config.toml
balance_loss = 0.00453
positions = "rope"
rope_fraction = 1.0
lr_mult_o = 3.0
dataset = "wikipedia_en"
Below are experts of layer 3 (counted from 0) of a mixture-of-experts language model. Rows are named router (the router's row for the expert), down (a neuron's output weights, with its number) and show model dimensions 0-47. Each number is 500 + 50 x the weight over its row's rms, rounded and kept within 0 to 999. Numbers have three digits each.
Before each expert's rows: "comes before" lists some tokens at least twice as common just after its tokens as in all text. This comes from a sample of Wikipedia text that the model never trained on. Tokens count by the router's weight.

# expert 5
comes before: " the", ")", " a", "}", "′", ";"
router:443516453585487421485522593464506541465517448531527517511515475592468554532497488530563451518489548485505389439513452435489519449600517517509412
down0:434386603452527584451463485554472589499450513500453482552449477506550514461364451403474442490423513522535533462537452502482528550504548499557471
down1:491517531521487480546456472468445501495469485550512403471516566407392456425539497594589546527586520514435451490455462547531547455530506486458468
down2:497472546516492441474530510559401442424543474454523468500527470498555389496496496552558584493447476589553487433545408447470564465466511494535475
down3:555526514578535429555537466410553523513497446496517508534535448560460497482487503517548538486502454456533536567471489508478419496627491400463538
down4:526481578466455566555461521539540516446465438541540540544406475521476556391468436506533538489517568502484520457503446394588499538579518454402426
down5:443549423431529378464462518404515508486461424437512502491552516539449497535480513501409466515485522542568530499408435483617434368479559566479534
down6:474553406464458508436491531504486486508467550588379478496426557544524524474478549486525592502453494482511541488609479499585476448433508488398511
down7:532515554464575376595567438478566525543612508376531474520539523503541415445458491535586557512542421397532435421484390550531413505516496433542485
down8:506463474495423456482472522552497533463518566518432590457568500526572493576434501536534572501529522602445464427522537529496469505514443449484581
down9:505536466386536575471511418418490474545553471391502487530508478514560536512478485503528504528545571495484552410497447431482543425526593468539474
down10:513458549483462537512405606536490444525457469461531439478524619414573460469576524458535436430489575533560486498545432453497529562372479479562477
down11:470496416428547533525533491489516466580508500492383445529451554574587551575514512560524500583490520488518555393539490516476500469512461481451475
down12:517507551511551480526438438419515496444438511499470594562500474529569568379570543533553409470458482347583488477431471457600477525424509505528435
down13:493512428442408546475483457493487507521498523540562510545468490415481453493435498452430485513486543463482538545589510409516525473484415481538489
down14:542541410513439468465480466466517436469485471542515557399621568477436413520500541520539514455466480530529600580475491398511488572386506448542553
down15:485491541499499461468472486599449495481431496556505523470534545539408486539511555604492588463515415478422398514588461480524560526446432472582469
down16:510477476518496441503510462501514473426458533532605596461420545474458488357542500607534562458574567438547563622423540515453474465473537512495492
down17:444548525474445508410584438468439486476535477510482485475551426435520476447508505440547453512559481458473561533457427556417554561552492459439492
down18:511592467455480466528466480477462403519433545459506574498532489554455585418516402560490509549508525527503480522559511463484457542466535442494526
down19:487510504526497479468454476502509501477464451513552563481557503549516592527440507544517438545573475437584424474539436568469470585496408465420485
down20:575539510572525537525507531628424525457464529444436489366487494462474492537414492514604594624522579521495481410447472451531489578411535495509421
down21:512485574461503423416533464411570453446452471522531512505418467450566515514456524389594497456554470524429565528506472541577526573370569533506539
down22:488598449432516480481442533447615492498557499501542422459544460462544521483458547594483499575552538499561425530507492461561534419597464537437503
down23:407604501518513482522541513503458522467542553437497479439497541554423482564550549497481510520494443532447540552562466466496460505484478484427542
down24:472526551524465564562491419548600506569496456543445486441577529517595517394482559630425539433520431537517547482554497487535570472550521511480489
down25:508514565636509507453612477494511447488529528477437379490510468467525589451487510522478453487458553497480553521535552433503540408539368406525521
down26:511530468526459535515538479550563569635576469582418512455449447524487462636529484586478498572431526464567529535508506500502509481395376585495466
down27:533519527487491497447525430440397545447516535445489551477515427505594443488507443497448465534496498517493507498512461520448427438538541463554516
down28:512509537415514516573523515512496499548488485597545561478442463528452548436555443572509502609563544475488495557589466489524484464420467499494495
down29:480486527410527445515547532470509458509525620491409470449470563532480606525569410531544445533533491574530475543468574561505462527512551486528522
down30:456583494485506448453451469506567593423475513535528535475512449500469496501488543521449456421496482477496478506475479548534446473429441505572575
down31:504474540547552472526524487425509534494495463437499528447576534570459541498449508456587534488510556464555511560566476519509521550561530506445468
down32:401491632540473492550449448548514501491480421428477589450450510406333487537420535517585552454522513441509512443520529473489502560452515449436480
down33:489519410508390548500516536545496494482532514545549599404430633510516464569529505527512532419445436533508451430412602510441483544535450453529474
down34:478450506495489555472552547507496560520513525596462526412510533457456481464496555487460451454556502529445510468478437528431528382474620501478561
down35:441524496568559472523583427550444432501434535445558458462529479575523506554538464516475487455532481432519435451483523443484522519477466504514478
down36:487443545460536543375467484482459468455497515518434540631492413489413465550486567495489479443443509433512512457480497431470479610554520469497397
down37:514535472350444483499515557490475488556554546409481556489478524532391585506474504435441571532473450501467527555449456511405472487509484490507431
down38:416476504454571504519442484459576449403484508575505531550568494460487546521466513526482454473477488486476527615504529473416432533523460556561584
down39:446528427500473534463541530460432517494477472420594487500554550536495472675450498474532424459493404482560486569510533526534587520439454510576462
down40:458480510418560522571416590541553483497519561498548477503488505522359489596504498457530492443521589455502469468496524490478445543518466540521546
down41:500506510520488458482522443463568445483480586437564523568463567549453472479494460466565465487525565514559485492548516477560407424481511494570425
down42:533467476538504502454543464472491446615516457446509532555499501465526506567514545592549464381436456527541550428509525548468430513499519558447578
down43:460555453426506557382484609496639517504479484448443532454522445495452600406453441481557476594461494497467465507503526496523496562521478579519548
down44:487552581528507493503547479459511468412455535517378559547566500454414476539561494456434499635528560453529545479491489528495503497518460500519467
down45:509518417401439470545507412580480493534577427460427472426527487516584445521452517506508528393453529531480499479482445534468478467461504491583459
down46:457521446560482521529514446444567438451471471417461380530526489508502484454460463562516538530452497479589546562514479510552469524495467486531530
down47:534553455535508421506527501559394536496546544467508516445451508387504441550462495371463473502471409527497514528506585425456493450472534523471512
down48:519579496498547504551530482537565571459635535531438521467512496494500557431420466486538414479503447462433502412497439564445462484562456487480528
down49:439525575541514430511391468575439479458567574522473532473453502607492510526423428405465506456427573456529488492505449527465512601581484551511574
down50:481487492580527518487522550479541525558429355501451493469539545453462422501534539528524521487495572553449480515394505463527428527394518473525524
down51:548407524515496561488551519454474502571497539503416453552498477507481543474430432504525511480560476599430491457525515417429478516473555422454503
down52:535543349458479589527497435627477498556473556546486530499547507414534522446532459576478528523396529474555487488494573526484519526446462511502487
down53:461482564504490449380501519512468470520461547564545506549491511386527526628511498443460499474501540544554509473598505508556509487449512486547560
down54:568507511459504447457455460554533499550494574472490485568472501478488633510417489498546408532500533620403484466501546542429511475437547480450459
down55:492471503567595499597516533503482508560391485505492514442439536494471495484538446466574535535460488530549498503426473429484488404576449502561491
down56:451505438532534473479472407543556608572548503486488529457581491569537430465572557593545579439514513478456451496495551540502516409535515517533423
down57:486531493545530461491528541511495563448546457485528478513415405540559508337536547528561446530554427590484473527420482536542530481504658503431550
down58:517464452454501605497524577457505523469478571495378550530515515405554456473556529502503508532458560483453536531497503375468537559509497519534553
down59:499479483567533545437480511482498507477471465516475450483533505440574502468504409472467388477517466485478406457460483543406485562421456465597495
down60:566490397502514516590481546589512528457570543457463502439542506487483465554541525541605504554510513626480460439554508564484574476510544560524525
down61:548639482442539531497466438409539467460565540498502509457401367535534561486636521526478512491456557473532523490573426539506474492490569481462568
down62:489502567538536498536485475591541491421526523527362456464395492540502532526475548492462577506437536457358474546433488508548445496539482460562489
down63:556491354618500532486520508567453520512635501483446565467509509469547580525491529468565511507539493455530452553436554505441534569644525498506516
down64:499446522426497499570499505515497531487515417509495514413612555566471471524574508470496395582448540530563429526496469482489499506477451447428533
down65:468442433418463533341510459485485526399499592524484549543444515422461446489428528497449450518477594467468523421479501486461538494556479437461507
down66:453501611552507507500509512595505478446486552530515430486564428517509461484553451521513476388476517477484463481501410529567589475533452564499521
down67:493402515481520483445476482464441495487491526498503470439561521481378566563508557520573488513501589518474481478530537499512476554445569533495536
down68:491561475532452459556436528449538533483467524503513438500405536575481409542518384585546574460451456615512530408543495582388486472521478444541459
down69:533469437487593447526567527568447356506562527556401498533473503465593501598483408449483523522550612499530559547579488587480512438504549411547442
down70:455539467426483497498570492545491504489499413457590512487529494496430513586503547488502452457534456504453513629546516468471535556564633490392519
down71:480486458503531472498476406572487491505500473511540533382559514537587538486529581500425512479565572529523498485538515531624435496483534541501521
down72:618485552467506503513410538522474555408591534581472582472479510515510528460486496570547485427511508484401600437426513565411468513472497514467470
down73:559575466475415416495588550493427432566433476484548447526487480521587558437582460543671462487418530466468513507624406437618524460503408488559508
down74:575489535601474522487502491513549489488480443568512557515511449517462530498439466494597597522463473569485486449539483521529510583504486491467528
down75:504451497520480507524601471566478520500490521488546462475497545537510416382488565495548465462489506362553512406535526540482537562484504443540500
down76:472419457506565430521533358435587460568520555515473547506516499558536576435565447468458487489540475504588491563526571531503455472440409544543544
down77:504610514493445460497527418461481510544469493481515537482447510515451571581523589467528456474469424462558577480482513506427502426447551445495436
down78:447449515549498526453483603436552552492515529450437524532532507454529505438516482475487473476530508430531586493513518452556487439472555496438449
down79:494553472458515451488462546464568466497511539534443575474516420517496533490653486489440615564480566449493559527494446462476453476601514498492483
down80:613487497513583537455477431507450496534477436484481492483534488501638464466447588601468524512578483591509514518512444489498583560452521519458482
down81:498460480592541493557410463541502449464479555512552422533452526452472424556546507499443476417483521458468566580518390500475520507603577455551504
down82:605534516470577467558521553348541388530572483462484490441589486465594481395468520504561517450551431408493398488510484446448584545424519594499517
down83:448488575551436536422457530449560517474494448478452449566477443516461537438527470548495474423493523469495593547491495436506520569455519382447385
down84:527508462458487480525500585532529457533479601591424571557507471506470438564460499557501479508563508493490535533490509402472484429413447500617423
down85:445555496542554531469411424534593533498482541567529483516410537592454454572509515414568536490497537472521554459430481410494479499472440465514567
down86:525518521521440474541467551501544539451451529464500430396595498480465534526555575524434510506397497570448416516533539503427507502514441553515497
down87:542587594496487524487543513500448470544503518516489567492561497518477462470541608491494396559495460455536538462552402410525491546529452394516495
down88:543513446538518508674530498513464561539526484550318489471527557520587509506485494480437530472565541471479417507427531407577438621474487567582505
down89:527457589594505454523501475481446449572438480554542534571448463427465431465525458504509505389424467479561464512473470502498501518493532506570511
down90:548464398539521536423468433460496490592463500495505517523539531511510493494458519495450452447574542469532499460517567442493548468416395565469575
down91:479466503550610460569415463566477574476523399479428555424493521575514422487460547579500508518519505443429411516484518421480445584489573476531429
down92:571481473429455413627508563491483487551496489524410442539483515532532552444486615573526514543520619523467506492535470482492467572422567446541547
down93:515543509416492523515507456431433600499415525486548502561473394509470505468489555389497477518488624558539492590486467495532601433530557537541501
down94:611503529460551581364564434455483584498567398456479506564449550455443584499436471513551492471502497535544528529571451456466543463468476413498469
down95:549576558470479512478485501484474562518532479541477535472500520509431558580506382514567560476486501559409524537572481545487533475484534434454515
down96:478470489507517509428421514515538493521420514415547493483534436495517490439654460509519597505505383504436554579403431457592467489537435535542492
down97:536397529563477492547540486474517520600488544544527511513579550467515463395540471469452498539539453439488544422477581463437488494471547537541577
down98:475478545509522473425578505543595527412545483573575590490518469386492453523491518438465449462499431454477580499477440529469522476494445426494406
down99:460466537467565510469458525480475476535495485605495511536528433516520496473461427500609529560425551405473496418498479513455462422584583540506463
down100:486515444495551579421508457446431449470567438485628472558426473480619422524556478441512575529495584561463588453517579475456540482490532453463557
down101:490445494462486563487425496552502528430543486497427461517518494526508494446529568576519497579494580483471436458568555539437446508554484420482523
down102:523467404426477465467491527470510511537475472576580478457449513476565458457449489555532501441502487456592484542543552540437522502547505533488483
down103:576457549580461490486591460480547468488458531539524478529488517478649505370481528465421464494556540497561432515464536500516504443548605545459473
down104:418498487468445450426537498517469567545502601508417522517439442465525520526523449463487476517425574476477557521443559518512526432467561476623500
down105:467528583479418535412462517443463538521405624468484430435453505413479529496532462482479429398485550420486433489490548543506489462481509515548416
down106:494419483470476531420482520553560492503572530493554533515472536546456479512469475392421516524519418424393555547469582585546461580482475540527506
down107:478353509489556512551459539431530529470489493591469550512495516506492518424554510595478547454496501530467500512421530481529469479468491460486578
down108:423424457521505575487448490452493508612519473398510520464428452611503487452575583459518486409434610456430545466562488434456521477503571655584507
down109:430568476497505551508446466582569522489566482579448481489512428433545518480563430495524394483526447536549461510510536457499565579556389462536544
down110:406513436500417466515475542509422392520505519498519480392504444504502475548436453538563489541538537500471366500503565519482533496537490486489539
down111:489500511493571516488546526501462431492613511467557442418406401483570501446482476461537464502486418502576525531532469420572495514489483472525454
down112:499503395572520527431479508516544451574504507522584556509500491543482387463549483551526470495491349528468476603485575449496468581515485510471611
down113:493435556454494420561587529504459507514564496601555481535519490451548511635575394552562493502417481530439430478497492510582492508514509616577580
down114:460589515405549495506542457428425458579558487485408496494445496462430476516455548426382478440464532476465521495544549494570504495496513423612493
down115:494554486422446471477454539507492566604469500427517482516543558548519478533483509499534547500448538514341411498433527476616518455477437542526492
down116:530444506486488514477455638448500520447498514526448493520464477401495490465462470495409487460478482494513608520518422577545476487511557454550506
down117:428500580541415504535567505498586544478486520559462538498451536489559547553446579440555525553483454540421486538526557535439496594545503408438438
down118:533516384432613517488480513543519565522428475467441515566522572438506599512571568622482493576552480448489495528458511455550417486482442534483429
down119:555471491528469587712472523559466466458499524546549478455498531526496454485536559469448479506539536417528509461474632493454533467526445545472625
down120:433456575478475545520531603537555560527487496514480547476524458462380523421530522521641511499529424556444430511455525452488496589535394507478418
down121:431454438567556379507493399527578540485492456472549556530453515511515446539527500425597549496442457475482416558530511539592413563469512490481582
down122:520548522469389460424529599483532432420469485497510498550564501554490589516545479518536558512452481485483477438596446409446502461519527535577508
down123:532491443493609497535580426485531486599549535585454456521541561457498515537529481600547510477580510458543541480408463438472565530559464454482473
down124:624531438506488520445481543466508522542430399551489472485522526559560493524488485525448543501555437604453515503560565443557512496506517434621506
down125:488493477425422453581579615438423439515643486439477462463486470486546537561417538496539555444524478574491465445501540497473473459639546472510478
down126:462508475503472515460520516461443556523458489482478545500461556446437403483595435453393606487588452492369527422543516517560494506595459472568461
down127:513493633459574503470507451470490421504591457479550576553496391463511422437527478604535501444505471508500501473465477410456489491502637562557494